Experts of a small language model.
Experts: 48 experts in each of 13 layers, a softmax router.
Below are experts of layer 7 (counted from 0) of a mixture-of-experts language model. Rows are named router (the router's row for the expert), gate (a neuron's input weights, with its number), up (a neuron's input weights, with its number) and show model dimensions 160-239. Each number is 128 + 24 x the weight over its row's rms, rounded and kept within 0 to 255. Numbers have three digits each.
Before each expert's rows: "mostly gets" lists some tokens that are sent to it at least half of the time. This comes from a sample of Wikipedia text that the model never trained on.

# expert 47
mostly gets: " son", " member", "elf"
router:102132134101121139100100101145151140139135082119122118123144166149107111141113164099148128096099150162120135115124093137099172116101117159148138101088162118125119145105099167136108075106082113117121124149121128142130096162147123158111123150
gate0:132094121133154127129153124104056142129154108137104157133176137135108150126162139101108107147131116128153121130137157175164079141126185136167124153078117104161096127103137145050100158120128126105184138147105124122149145127111126145139125162
up0:105148136119131098129107133144201119119124121124148124125087107120122107121080120156161133125120149118099137114149108095106179112130091113100131127175142153092156126149150127206147090143113134143072108104156123140108092136105140122123144107
gate1:132134107121133132109136143159094108151111149123101096121149153108072126098156146101107109210088162084176143112148174140102177094121117149137150111141149121106121123152090103126175081164086087124115119188116153143132085111106143119122151126
up1:128124138088129130122137104156127118164118151136085145113106146116081129118149128081115105199101176096156144077135152115111207077122128126111148118157169158121113122143089096140147088184095085123136122167113132144091093102125125101098128153
gate2:165081137117169133115150165150200110125146113134132141128112152095186122122126105141135093096151147106179131184152116161126098154163143136118163116130147143094152160085132119112120116126119140129129143158089143142101161136101145142133114099
up2:095175118135101125148119088115061139127122141121130108153155119176076127144123150114130158144114108159083139073101142091138149099095106110132100145140113108158096105173130146153139144138155115109117114085162106106144093105150124119121135139
gate3:097161105094109095159091113117147135150088112138140137100124125138078108157139166155132107171107111146148135153120128126113126101166091164130154165129159065091125147092144150128138121116131120117143141143154150130141148134116106146162121151
up3:147129133147139147117171144145108132095133139084076145157151142113148187113144095126099180137143109123109138124154171157136125144078107106144147088080113149167127094132101146124114104146128115117105103103102138145119138098146140108133122087
gate4:102132149091150138110092135111045116150147171124132102127157135081133142083129086127121170127169157148110123124144127115131138082147134143159124116166150074133156177128144162153147141126089114125140143143131127091097106094165177112151136092
up4:155135115163112124169131106152205141084123090146113147132121110171120106177104157117142090135104123107151093131109109146135130173104111110113141134090114180135097090138093102127109097132167145131110102109130109147147134145103097141100140161
gate5:139072105119116173133138101130109121111149085082088095141135142140149173168112140113124155108138133111128131127119067106109151139181128128137132119158123163141136133101067105152134148124126154135089151140101144145173121109124135140096087108
up5:136097094111142155179141139113104122120167082092112110113151143166112152174083165085100136107164119153110115128114082125097104145172115108135118127138090165147123118134118136118148152098097127152100183161094133145169106134116133136109095138
gate6:157156169148169121109128135109151134167129123133107125111107133155163128132104123144129109067097158141137117163114108108114111083162138106126106091130156118131107149175114122142164161146079076103135136087153135112128165144127146080137156147
up6:116103094109130088149148149101124113133120105094141112118081126151145143093135108133149091077112137149108146150162120091159121120158134075169067079110136141110102135147109135132154143128105139147109110121134148129093137094060105096141136128
gate7:200161118114135153143124083128160107095133111136169123107144124138111132142091138128139190083139131078129133083120095138148126079086079115131076073171103151160123095134149171132155104155095141100137130088134148094084142087168137148163143180
up7:148116150122153116132117104112184157130150119131168105132153101168140107142101140117096115164132124075121157079136128115129090096141146139117152142168132098167138140104131124147185127121114148139144144109070173094164120120160127156100141142
gate8:117150113148131134071111095132171106130124138160133099123099100107145160117112082159142114136095158144127077148117153116145112110154072127106084129119139132112178143166143138105165101122152095119149148159132160148109085149130169152148098114
up8:148128122110133157120120144123166138120124101104133117121128081143163154127104126184143147140112126185115076156157103132122107124136105139107107143120118125070166131146107135140140119145136103137135141161166176137079109152116162134126100152
gate9:128108155101116137110127113129135143120145123137093135127160158135125141070129108161118078104121128141094120122113133132118134129155124126138115160157157134131139130119083136135159171173155112130116183148143150126127145147142089165104075158
up9:141082140110096127129118146123150129111140120137118128116173142148106144092118116160096070110123146138081132131124152111147129131148099126131104160132145140148133130130075152131149165139156123132132163175148149115127162109151081140088096143
gate10:140126143128090115107126099111136122154100098181154109146126120160132197159106114121130106146160152096139106086102139152103142136196158119136131141140110107094167157102132143175138125132187105099135151123140121140162120142112116127079075166
up10:121142139136095097127115109116140133150079097175141128155128133147146177158103113122152137128142162111142113114115137150112147164188149122129121134142101138102149138100132134171133130127183111089135147102125134144149105141106144117100082155
gate11:115147147143113190138134116141161165103163099125136119137122127157139161135133079140119090122140137175113157101097121136091117137097136156126148106140110136112126143126136142140138099172156106134138125107168114096123100138145144116131150123
up11:143101126145141138108123115143133101123154116149173147136121129101133115118104134109120095131099183145102075113096097113127140119156120107134158136109127112121109130136144126124112132142119120135137163140078160166120141136136137150132125152
gate12:095142128078131109145092082144120134108190093157112144166112095136163147153151116117130102094135106092141108132142117095078113137152160138109164110129120142090122148156103112125165108121158064112131133135154132114162114155134152134121143091
up12:136128129172155112119144159114147101174077135134137116105128145119097121092100166138130161145104151151084174114113146138194142116125110126145104145112137134154128130088144143144100123128111198122131107117087140157088128113113105120096130136
gate13:113126143160150140159131160111117090099154152130108131124112130159108145125161113101134143120116128133120126136213111118119146149134113144167089124152094138124152112110160147166131137137171093135122100144154103116104150120107141152109092163
up13:135128108090125101096127074137159158135109131139136118123179127100116117110096165175150118144125132116145120132041129137143109086102159131108155148093152133120096130140114100082131123120065152138139136109102124133149109141173132118152164099
gate14:110113169108131153158085108115153153165144107126121167125130134059106149133110118128122151162113124148121089125118136124111127138086179141100117102099123104084121124165165137166163166150091178110128107118143135146118126116151151043148154145
up14:163135079158117126111167145159116101073094145128114078157124115167140103128149132120116106082154120098136169108130109119145127125161111133176154138161131143163121126087082125083099084107166105144136141133098135109145135134103091196114115110
gate15:142166146123064177114109111118139128120094126105155104134158124141168138129144142126143117149174155075127170167144097135091097104093138171120133168089120135153114150114153151129167158144138123129101097088131119129161124112181160118153153117
up15:099172153124085130123102099122134127111127129122158092152165137114175136164116166094127120139118157104100131154176140118094127145080129124129108163141140133145134144161125126119164157194167135128114141132125108126135151078156148178115116077
gate16:104141100090144110118122137179161127112151129071143141121204094156122111100110136144184130155130139125167154114172102145102160097095136110116076126125153105126156101175117143140126117144142110131125148136129119126131177089111153111141151131
up16:129149098088126095119126131177150141151132143075135147117163097152129103134131128140179144137131142136174145106169084168118153094112128108083087144135151115121150107176113150128128130148131124108115146142126135145128167116103150065126149139
gate17:103123129147133156130144164107156116123130047121093133136155115177133184119114097109163115114112101094046136132118105118140171108139121139125181128083132093109152118121094149130111096137120125106100098106126140175114105137132141165130139161
up17:100114121149130159116153124113151116151130062138093127135148142173135170128099105114154108128120106076048153130116096111142180131153129117111177113111143094089151125136081164145128090101125109095111100092134137174107128127146115152118150143
gate18:104140151112092147091136096136112148097137106117126158132106153131072130120100124128148101120116105141130124138129158149133177091089141114127172161134158132160114165168164099128109092093126103121137112135129102186130108130107166127069119167
up18:117131116087163133162101156119147119120169156137116140156137118117167151169130117122118120123121112117111140157155101153104074169099150134130109067078115166116146087093113132131133124153133192123107139138092187109132119112184120145141134115
gate19:127140169135105158108135120110147149172114161131132151089176120145129110160087112165116195127128143112112127123081153099158089143151086172140167131139155135152135129132099148109137139128092134148165115106106113152120154082156141130104132124
up19:104111100148117108134109167110138129088091150125158082175104129110135110097105137138142073125115102137181137069145101157111124127120118113129133145112107115112142136110142124154131125126156162116120127136133162102143135140126129172125144127
gate20:134173130101126144137147128140120145143100097111095158141118183118129153121121106196135146119144181107117127125104086150146096151100166128165128139102168138116127127166135130119112122150096102155120171103123112101170154148129106137124162101
up20:162100133125145110150131129144111073132124134126111130158123134159119130122150134103136148095137128117125140172090155135106143131154117141119108148130148126130156133122089128113139182104124095154134066096134134146128100115136155100111126121
gate21:179158181096127118109131117163129116106158116138188163115149130133132116151122130111160124156126141124152156112100190169159125155130149140141125125143161108162151149114146135134087143142154109124130142118138123145141131132151120171095100175
up21:170162166130143123130126091145128098149137118122193142114156138147095133136135149086144131149128114115173139119115173143143120143137153137134087094139155089167112161102136117143091143165161126139106122140115114143102124107167137142113084142
gate22:154136127118118148083135121144121146125109114091184076082155128147112148157165117130124111141106141146143120126112139089137146159129150121142119144059124120099108087135110192120087082089129126086119167138122162117085113132151130112166114129
up22:124138125148127130158130096113139119123139109154095181166115144109132109104088151116142112126151119127112107120147130161123101099143118141104125143198135124127164159123144107137190169142128134176107110126155089134167167144094147144136144136
gate23:119130127159148127110110090131178124141141116129112121125080101157107138145106138132142119125152146118114157129134129164170143129093156143156144112143147094148135185125129105100157096149094104053104135083154167168143156125106123110152139112
up23:105103119136134137103096109127225127164135129123117121117080096164125138145104147130159129144131176103106165140133127166128122108119149140130149110166150099134110180124131121110152096134097101092144110087131143151120142128103147127142162118
gate24:163117136089120131172114130157106159100102103140168108144158172132092118119097096105133106114089126093122096125100130156141112165110099165161087140131128128104149112120114115137140118120140156169144154148129149124107132104137158134109154135
up24:095110136185147140114128103075178096154120141133113126082123108140135092130158147120153133133118167155150113109124102148092150114123147093099151109134095159163142146123114142121150124110142123127086124126137121082154109171158118111136138114
gate25:062138153119171101162164097142118150062124118144123171101113121121107139122129156139116119143085130110110080073131102151181151117114162132096152126191098107160126137146136136148095154127153086102152117098104124177156101105142141139123109133
up25:066165177131163106119144105156117157083107111152126159113123128087122134146112153147125143173088131125095090086141083155159132109116167149072139150181105120141139119176123138145094162133170130095146123086088134169151134102133135131117131122
gate26:158138092129136141147127121111150118109147153129146150098164105133154165166126128080095125134093136169142108106137074123112108132121105082132096097138163121125153114140147133163106165181142133202128113162154166107135109122127107155099120117
up26:216126081093115147109135146129143151104126117141111159183160136151119143169127121145104117143110110144107125131107144137153121181138145144113132148119096115115152168147134137138111135100133115136144161165110119146152104118134123122105142140

# expert 14
mostly gets: " MPC", "ced", "ceeded", "ago", "istory", "resent"
router:121130152124162132109125112131150123114137115158122104132127110114114098156131128088107141101167138150114135114127159160131113143142107125101077136124168140151128153127098147129098131145105157090123081124131127120114103141165129096157111155
gate0:129133134096080131145134114114098099144114158167151110108125082129141135110139123099098119107106113169128111130120164192104138090130128136152155081138141091141128151095097107115131124092159146131143150149152119146115142139149143100114123142
up0:110106098164141149116129145125149129107119131097104161107110133130153125129145144165133149148144158113133123145116109058132119177104082132119121150152156116116134119172134168103121133120096088114138132122098120118149156155100102145113144141
gate1:094160125131103109173145102144136095149130132087132134163104160118068164145144148133086130138144118138136107122103168098116105137135162092125155152102108116165135124136139079140102126140161129148183105130154096128174094135099184131140118134
up1:087143116122106101179150114148118109140104125091116137159126143110072163143144156123093115138143106129127114107100161093127115118143176093118159143105101116169132109126136089138101131133165123143182099128143088134170102145090172141137117134
gate2:122149143177156119148104133131093103086122156136129123156153131141145131148151137126140106129204127131113109140143102148101164133129123129113117131085121080128184159126122151092126127140137142161175156113141113089123163097123123167141116086
up2:096077106101131149149148088133146131116147124120134139112094114128099069132129139100115148106076154099106087089106126112124100110122157109081117112156161118102101128147080100126094118134130143111103118102124148120126116153156124141133155123
gate3:181132140042177118136104146084088154109150196106151134150101138142106098122125142111162127124142097106144134140156150135107115123157120119115127104142123119131128116139180143111112113101146120117158116137093153141129111154107139089138168151
up3:081117129214089115127155108182173113148109075140106129113148106110159156129115119142099139125106171143089117112126109137158152118086143121143122153127128137134125125103067116135134119129120142147119134116163101115121148110139121147116089123
gate4:139095130107153134085121131106130103134108101133082122124120166089099100152141129143202156126108141095115134154116088152089120187121113138122122087139131141145062136074143138106121148147133145103134130121109159111116115149179181117131102142
up4:107157106146114139165153124155132154103148128124163104129124107160165152111128121114067087131156118157129109107139161107158141066133146113144130159140124132100171125173120120149146103115110100159115130145136093136138129112081089136101150124
gate5:111141135129158145114121152141165118144135152130144148081090127135134106154110153114121139176112154151108099147091174102148104134129137115134125122159153134123132119170124089161167129126123162085136105125075142126106176082181187118155099116
up5:110151115151159152125131175141153122158126152137138137077104137125119114159116140096134122151100144137094093138094162098154104134124145128142135134161147128106140133156132091152156110129124131078151107116092144142122181069168177108143099100
gate6:131116113097124146126111149126146097185144074120076114148122104104092125139109149064134108128131076104142093109147122130140116156111112130143126141170136110122147104148127113106161130169130124139123122138143148153129122098110149133135144149
up6:137119112097127139116108145155146101191149085119057088149132122092100121129133157078137120148132088096153079133128136125133112149110116133136124123157142107131130127156136085112149127163130124131108108132152135129122121110084141126138121136
gate7:123070145085112143129133108100077144110102111126085128164130111117127124138135109155089105187112086134132118118139153119092175168169113123170081159113102140136147162117131152152110128110116101138164107162084132135125120139062155144107127162
up7:119076147095119144127143113102083134119115104112088104154125101122119118122132111148090104182115090153130137124136163120094153163171122113169089173116135137146146166113106169147130129119126114123161108170111132126119117131067155147109131164
gate8:116091113117124125099084132146134102104091113130097121114174144146138145126108125147141111124094112112135121094130160053112146174105127136166136132117088105116138089102117135136142138127118125116101169099116083135072144114105132169117143145
up8:144134100129151174125128156169090148156105117169108135110129115115108117166133135105092120167119170152130134135143178159119115137120073131137131139107147130167132138077148133134085151137112140107179136112113162121140131172182144109102143112
gate9:142106121133103152162138110112143129139121160143144124106131122152135153102115120101078153109156135136080107094142103126156144123143157140127153087175124134137081137111132137092186141135117134151167087144141136128142126103135122085142144121
up9:134150137107166114093127129144105106121139080119102131152115132107119090144165129149177116133131136132172146175117120129100107131101109122125112154108137119123181116168132101170083114130152136113103160113105116121105137143121155154113113105
gate10:114151111124099096119136111138129098104109122159153115121136098121117100132123135128156139076130112124118161103133186084137139111104103154121111105079126127130153118156159118161108094104146118117138147146135130122130119107126156150129148137
up10:098143104124097097132148123144126097109126122155152110116127097132119085128121118137145139082126117114119140119136187080131134092115129147118106100068129129121151110150165114167093103106154115127143138152148119114130131111127151146143165147
gate11:137117118105124127112153153189122141093135137148145126108122147143104142140118122122113135149123105144126150114153120174113129134127108128118162146085138167120124170149123130097076101102099088135102114157138149165106111107121135143155119134
up11:114129136141129137166095101067151112166136134098141120153139107125144108124127119131149122118119163112120091142100137090136136124130161131133110125184114084144136107104133137148175139152162169119144147095111106080153150144135146119114145122
gate12:189123125154145113140137116127155150159142088162103138141121112109128158112142125155180143138147161125171135142098094104141119114123132144115122166107148119126125160126118110116133163130149140109107134075160111102154089111108153115129159132
up12:192119139156150106152123119114161159159137090166110132136121108108140152107141141139190141142143166137170141147088098089135121123125126140108114168111149131114111161127125097112129164133145135106111138073152113106160095099109153117140148129
gate13:128124138187129145158088115148126081119131094104145104130136154153128132128144122145113149121113111112159117123117131124103104109087123135149159097122180140107124106099110123133137088132119119162176141104109135153160118115138130138129167126
up13:147094113062142121093157151103114154130102154153099115132123143106150120130162130137144083113172121151120127144132131141097123146150138120084123164166082147149157143128174138114101138115137126135116110148176143134125124173129103141133097149
gate14:143119124135148119144137116171141135160134090103130116143095126118157087118170164144113127119137124127095154139131123101115175148162111119128114119151157098127140129126119110162144088100142109126165103099086093119058131092095157106137112131
up14:130132144145105146138104145113125122096112173151146140124159132136107172134072103105171129148113134140173112131116126165143073093081165136126153142115097145128120128094140141120103171125124142123095157157180132119191142146170100158088150120
gate15:102105114104112177117114114127113081049151162130129139146129118137148132109131132110127191101093130114111177127117109120100156158140121103123126134160150104148140117135116126109142168082190161119121154148103166130202125134120124157156124101
up15:114118098121128158117115137123106077057122176126105148132138116109146123069155139120132170101096131116077176124130114151100123143124120116114110139154168107147144101127135119113165149056190151107121157168102171121191122138099105162151126105
gate16:144161130123095160156124134126085096110110113107167132147101119119102139091075092097124144090168155161126139111114125148167133169117110140107161169134109138106129127084155130149124190098117181144113148134123112098125123159151135129124110129
up16:136133141125121152165100140123086086106128113118138134149099102119116126087063098107129127091180177166118107126108136141153119172122107115092183187101128147122138119102139127131130189113126195136103132153127126109134131168128129141132086130
gate17:090092152090174128117107139134149145077090138116113168105148135138139112129147131111093165147162137084147131093136091096140103097135162094093112153130119098139094104117128179086123115150123145108155151112132153160094155107126190127125121097
up17:100087127081189152120140158137129124055109125110110134118138153150152116123142122102087163146165155090126103100127105096146113120135143086103096133139117123127108123122102166104122111163115145127166146128139166173102166114140167142133110109
gate18:098146131096182127132159126161115122132146172121131107135142151102124154122131115181106146151152121108156128104140165149140103109136130152140149107141167119107132110099139181135131166095109139110128161097171130147112151123110130132145147085
up18:150107120171085140146113153119138128126105078101119144144077103150126099141111136088148093099096113151090121145121126130132137140125118101108123159109097126167135130144134092126139081129148132154131107132115135114148099145147114123128076140
gate19:125111126102096128117112164127130127158183094130133121115097137111128143118136111153168102105148090146127128108084106147132076106106095143132095161138133156108115141136130130150124171153160141116121105094118115120137121149098123109150156120
up19:122160135153159109159152082099114131113090171094119114128149095129112122138123142094102156156124171086134115145178148109109176127144140114123149094106149077138154120098111135120124089102114133162132137165130146124133133074158138137096092138
gate20:113122140125129119151114176143121039145118143114143147117141108170114155110143100149122146162160117110171091119123166125108126109128113134069156123152097129116146129156082143123115137154158123114160112138160118121129101142109147078129112109
up20:148150106124131124095145080126133215115137110146109119132109147081137121139124154118130114106096129148099171152154088126166118146128143108190084137092167140151102131113163132123138132093106141135100151115083135126124149125155115175123156135
gate21:158134125078154167081118117158133121141145105153127139133140085122143131115100132106154127176108125120126117125118157179088159150171151125117093126124115134135136174141101127128121112150129123160143152159092134179144118126134143128154146144
up21:111100101197104087161120122096133131108108160100130115108112160125121124139151118147140120078114150160146145138150099090156099086087095137147166133129137127125141092105148114121147130086123137093107102102165123085115126117115108135093120121
gate22:126150147128152111125131109138155138129128087108124114159136151119109072090145092112117124104102129123118118118092143101159158140132095173129116140127135086158108119139116148149072106132131116132119098145120176112164124135128176138129123117
up22:138115088150103169154134151105106109128120182154140137092102136143126170139119157143119117142160120131144152128138110183094114107119166105148120120134117166089142116121142130097169142146135147122132164135135095143063136128112109101135122146
gate23:128070131094161155103112126131123075110117180124156165150112065138127146080113142087141133108133138130133184122156143159129104168087138154093116169114135136140148106153103127148118141135159152124130123114137123116131102146125130159130147135
up23:117071127089156153124108123141139065122122177117169147138120085110138146092105140081130128103142124131130185119154135174147095176085128156101103167121132128124146089154108157144110130141164162101149125097138118120145119132128119156117150142
gate24:140152204117111109147137123119131110112164118129171148133153135149124120162134134119158144146124113112110140119154152179129114120143120157108123138158149124137161104113109142105103117130116083141130119097121131093138138149129154099088131086
up24:143096109124102112177115166137150110142105132113159171129105126099136154137151110168105114096101078139104116086158138146123109116115143165120123140112170155162162115138115122148130129090133108131129113120158171124124151099114142135117143083
gate25:145144133122136155144149107142130121128174096155148152163137096144163131156138137082098143119167094146129100093103121148176100163081111137146072132118116159155142136143138118167113137130106088137148159135171102153092103173156159118130178111
up25:124160146124130152145140116141131145127193102146145152151137111145153146157122140101126132139156098160130114098098112154177104170082120132143087140136104134140139137133108123154114121118092077139154157124176103167093107144144123109123184111
gate26:164141155100184156076134167108146123135133126101105147125140139094109161121118157127174119133071150137118115123136121147133159133183138134131134117163109168103102139147103141114155147098121120138112129101122147149101125140160121129122170136
up26:072109104160068106162113097148094143111131121157154108137115129150127080117136098133086148135200102130138144142130157097144107151062112106131122145083134094151152120089144128132113103153140146107121113153132106101172134118094153117148104108

# expert 46
mostly gets: "ined", "″", "though", "ially", "ied", "adu"
router:113100114090131188119121145117123143187119127125090131124152081124123113095089129138135128104118077113126111175115178134136104134119120143166138151075146103138120144143134168101144128167131152136145176102106096173170111123113133135161117152
gate0:122103117093112109183177122136130080132101108127147142143133138119121113130135129132137161122133089164123098121114158112125104165099108174093083118125087127180153141134161151120170173156135137096144127120166132110140145099101141112138091112
up0:133086144129101132146152123154139091151098102094112146129133128103135123141127138110161182142113127155112085115127194110091114122138128175088111121119086152160163138134125154141145165165164132107124131133167093109132156082104155137125109106
gate1:110137144118135156147146147112111124152124123141138133115106125091122118103123156147129145125101167156159153158131181119112148108144076118115154151072114144112138120138129119104123167089169100157147142140110160093122141119160195166118134119
up1:161123100123126095102120112137130160114122149125102094168143125175144127161139086101110109137142111106125122111124084113143098139091179161106107120166150143161140136100122139124136085172091165107107122081153111155118107150112087109118124153
gate2:114146105115122147121115146081130096151143140077100147105119105171138171099169092177137115114155114123155134115150075135177089136138151155120104123139107154122137128095146098128137142120105149118132126123085108155112112163118131142082149136
up2:143111144154130100127162093148188168091112130143181092104126137081082095156116120086132147145123145145104113147104154109112187130108154145189154125100119130135102141140133128123135127167114137164133143134179158105153143100118133138178095097
gate3:140140164109136136115104129114123120083119147081158106136150103137131116118135107113155144112157120131195089099088154154146072089116120121133110161105160098142112111120174124158148121099156116096125185073109134121172177114141148169132099125
up3:139128142093152121100134140095145094076132134093135116127138101142161106139140106132165152104153140111160107125106139143110094064107155127150119179120162137135144128108175112146104127108121133111124153064136138106141180122115164175172110104
gate4:117152128120132094077147119114094134112131130132172125114098115131119151104093169135092136103117068096159110155149127126141130115084146117156145134082124128114140081136125112146123111152121144135115151148171136126141143140094122096142154127
up4:120117118093132114113147140104123151120150149135170107128132112124138148102127200172100150092101123106169140140146127166110130122081127097176147106110119167076101154090123116162114114131119113112108149144168131133157140142105151100138158119
gate5:105077177135136098124100138147125149142137108113111156143120138119132161103177171118128113134147116141153148118147150112155144130126151140110127113108130162106143102118100137139139149113180123119132152108107152144150119133079127126158150119
up5:118098144122158113108086124140130133097113102090107141161094130113139133117183138140140102109145112126150166108149141103112151154102141147131100115089144145091124088083103123134133156119180127128126130139101138132138121134135122124155153117
gate6:201128110128164137148114114118119147129092137087147117132118122149149126144084141100156122132084087098075150130118129131108156128085153117132072153121106123145113108147114129122116170111161112103144182106137098138121147094116124130128139122
up6:052125137113072108114133141139143102129182123164115137124137129129101129107158099152091145136168185174174113124137125122137106120175108157139169085122118142102152143113133129125141082129092132172116071165121156109140104151132137135122118119
gate7:116122144158149139132122159087127136123092089094103109089151124136127127130128142159126116127145126158099163130107151139126110130139130070089080140129120119165130132144115076107153132137126133161137115122145153152139129116088125123141129148
up7:117118179165155120139111142105155124137081112091089095107140130135130107132125141173135149091142141152149142131090142129127101116136132055092096116121122120164124142174124088091149144119137137132154117093135159136122142114097109118132122146
gate8:123101123082083130147099125104133173126116156133074120090108108114101122137118121088142174099125105126145130166112127160143120166105140122135142159103144168084134139150069134105122113109135098155166119100137135149101081190122104144134123163
up8:117115148078104127147122124129122161144089141139076144111121132112100136156125107082144173106131125119144124152106136134121132174088133128127138144078130161091135136160082119114118109119128102166140141110161140137113075182127100130148134151
gate9:126075104090140146105123125121119115097146174169141166137157156122096086113134082129162109152090080093136113138106124141134108137152116176139125141102155124155139099129116137120085156130138114110084124119123123099097103093077118180134136193
up9:147144140126076103109123116129084137114158093089161089132127110093185128110128118130060136126125160104138156119153116127135154149100153124123118137141112182099157147164136144149122117135140151161092138140159153146115145144110168104162088112
gate10:170096126141161126141118114123108149121134143122147089133128133170108129115142127136131145162103156124130125133153154145122128158109176123124159150151092143103142121152154108156102177130159096139100154137126070132094152141075142101122105116
up10:158092126147153121140101124131104143132124145112145096149131133151103136105136114132128141160103152141130117123143163143123128168118175095127156150162091134104137104139150105157086196134130103146107152137133073119098157146064130105127108102
gate11:145129161140117128078131164166176149160143121136136105094135140128125111132112155108142106166169134097130127108151119114128094114110132102127156105135126107130152146135134107104133077163128169169129131120139152129141139070128168121102145133
up11:125126095129136136147147112078093117125110109122108129166125125138127142157143097149096172074100123176150123144116124161126141130158123161123111143119136114111114102127123157148137151088129089073117136141104107113147109170120111119157124145
gate12:105098114120148134112112149117114098086131152120133129129160148117097132132114164125103145117154128136150174069153152098126073133149129175131105073090128133144087143102144099125098139162145126124142127125144108158123118128117120131179133139
up12:084124096107121153126151136084120106161147103093132141159121130109094094111125096117155132149089114156144163173128165121140135126119118108087139094149163122119169180119163091112132116114100103099134162093133148155140146116115119147151134116
gate13:186112134147134114134148078090066155125133130121129125143146114143125054127125102167128107106186162119116097113136115158127147139148157108118125120139106154139149150119157103140105126121167130151121121117129119175127104079163134069154098129
up13:089154106140122171137160122142151165130132159092092134105139179113149159140111131077110136135079120108129149151133154102071141147111115163132180132121159165140184092149118142145111138100137139180151143104138138126138158130092117162105155074
gate14:146118183116087147160135128157078108159131145132170144137157117166124143119086124137148158181119122117126095103113125163114150175139056139150091136157101132142123100130131147100144124173193126109167128130123131115129126121111159132121150110
up14:147121158098078113140159152167095111135121143105153128132158131154163131099117123130154153162138110125157106131114099148110151144136048141136097136162100147122102099140153137104122105168177138129167126121144118105132124121116168154099101104
gate15:153118106159156136139086129125114149111121140171132124155154099148113113129129128136137115122131109147164140128129128145119133137126138161126148140104126188105097132114179163170109128110137114149173180135107117122120107129160156119146147140
up15:140127096154151122132102130131115163090113152169130112158163109131108106144132125142152139101129106150153154119114103138116128142127140154123134130113128175112105149133160160150119125116138104153175170139099122120115096122172152130142123123
gate16:088118098137135122148148126095109158122118147161132112135118123140167147133143105113136123125112160101134112099156190201142173089143137099153158089129099154109151137164163142121149124126138112164084116094143114141198134129143088082111151128
up16:140134149125116128124089134164143121140129091109111142128149130127089114137120156151122121124134112152113129141107068059121090152095119146105112160124151112160098108102111103105104115119111132094166131170101134117075119123105156166156117118
gate17:093131100083144151144146132145117148172183217125138115134137071144140149126090146143138148163134097131119111122171150132115111147116106115127128098094132103106127147149152138093125155128138135078144119174132148137155143124077064154144097089
up17:137133160171102124121102136130133114069076037133118136116118164110106117126183118134109094091143150111149118137087115133152131112136125150126144165151125124150142102107101121146137103130124128179115141091149112125103113150181197110113163161
gate18:120133154133092138116111107109112101105156163160136139139102137158104094172119089143149135110081070117099110129131166150107130138136117120085167122119121123121145123100131110127132130114176128174091151148105156159129138105130111126144095138
up18:117123131130112131123117080122130086104146171158111141133111138125113112160150097140150120103109077101118124130140134139098142124130135107099171136111122127105129108105146136122103141113168131168108147131116166147137117099113135118140083142
gate19:147134110115143110117133118127164103134150111133123111151131104146137115147143136147171115127083158099129104115113158129135128101095128107145142125147153143166112109085141121142132118117153157127170178142163110147118134138135105167084133114
up19:127140077131118158098154057147090129141090129145125169132122119114106136155109113165085084158153121141180154109146095110130159113133096167117121131129173119144141157139172126088136136170110115106113125121157159139101107166132120111144141147
gate20:117118091132141159110145127138151121137111107142126153141098137131097171109117125127109117121115179098149106113111120101140162113146109138106126151097114134130114165118114174174115113153123127172107131151143120112132098151157170154078106112
up20:130121076141155145076133124135138131149122117134113133139088123121105160109130103125137131112115185119147113116115139098140153103106107123117130148098113121145147167129110171165105123159121139166099125147118124105128097153148156159088112100
gate21:111099165135149176129100106145099109123138119126160105136120100149125120121130099129147124105134129122135138139159113174146089150144148125116158164132108096113092130141115147139142114164155163118142127111082125130086125134153105124152160128
up21:157167105140111092126150159117153154123111154118090171108117134092148144136143150128142138135144137105134148118095150073121187129125117118147116095118089188113117134132130113111099159109108087158137141130138117116149160127136121138118112129
gate22:139133132130142128136128122172126161155122143148124120127119148192114134167126151133177136109131105111127141118087161129127150146172110098121125151103154087104121149121121105116111131138126096123145159145171118112095120163100152161118129118
up22:110115137128113126126111129076126102116122138116137146131139119093156125102132099142072112132107155135139127145154097130130105124078122160113132088142115164157109111141102156128133157108132165131122129122113150147158143097166127090124131128
gate23:140108134153171137093108136091103123145141060111175126138157147145144124108155096166156122110135091098112094137139120101139092130111097128164149117116153125127122125090134136136127149127113142122127131187086130145134161123126122107169083151
up23:141112124155170134109121142086118107161135062104165120137132151150138123120159101183165125116139084108110119145138128078136090115134098131163152104103159119114113126091120134152130146128108142135126123166095141138147154123100118100175091155
gate24:151087104141137084096139110125159145111115108123123113104139091152132122136169144118118108125140166167112151124134121156141099106102147191155128136130131110136144112159129146143090152123104121114119172155106117123131081134126139128114101121
up24:111154163126110165119102137122083117137117139141134150148119158109118132108100125116152166124116072097151101138136137109117153152141126065104131120138113144117110134109114111117160091117132149140150090104127138127124178109160121140113171144
gate25:143084146134130165156158105133129066188087160180146138132155131125110166140147086138076129176095112122144116125130133145124121162143117158127152132159097125161135087108142133100119132131126098150127147118132104134131139155133101103144123170
up25:181113162141146148175132129126156081173098164160161149132142156144117156134144093111057148145084090117130124136150150139117103152124139140112170129156068138172120096107145129122116106139134105142120171109126147132124122155140093115134117172
gate26:118118139162086096174124091117126125150090142160094124107104080127135092119130109115144138137125098133125113128132117109135125133173105150123121126176171142145183122120081147118138123143132126151130172119146134080084088169115152124172096117
up26:102123122138115087192118111084119120149089148179118132148120084141132102113116127126142127119131129137149126145139113098115170157158102161121114129152149135098183152160093145125122164132115117199115154113137142140086099147113125158162092105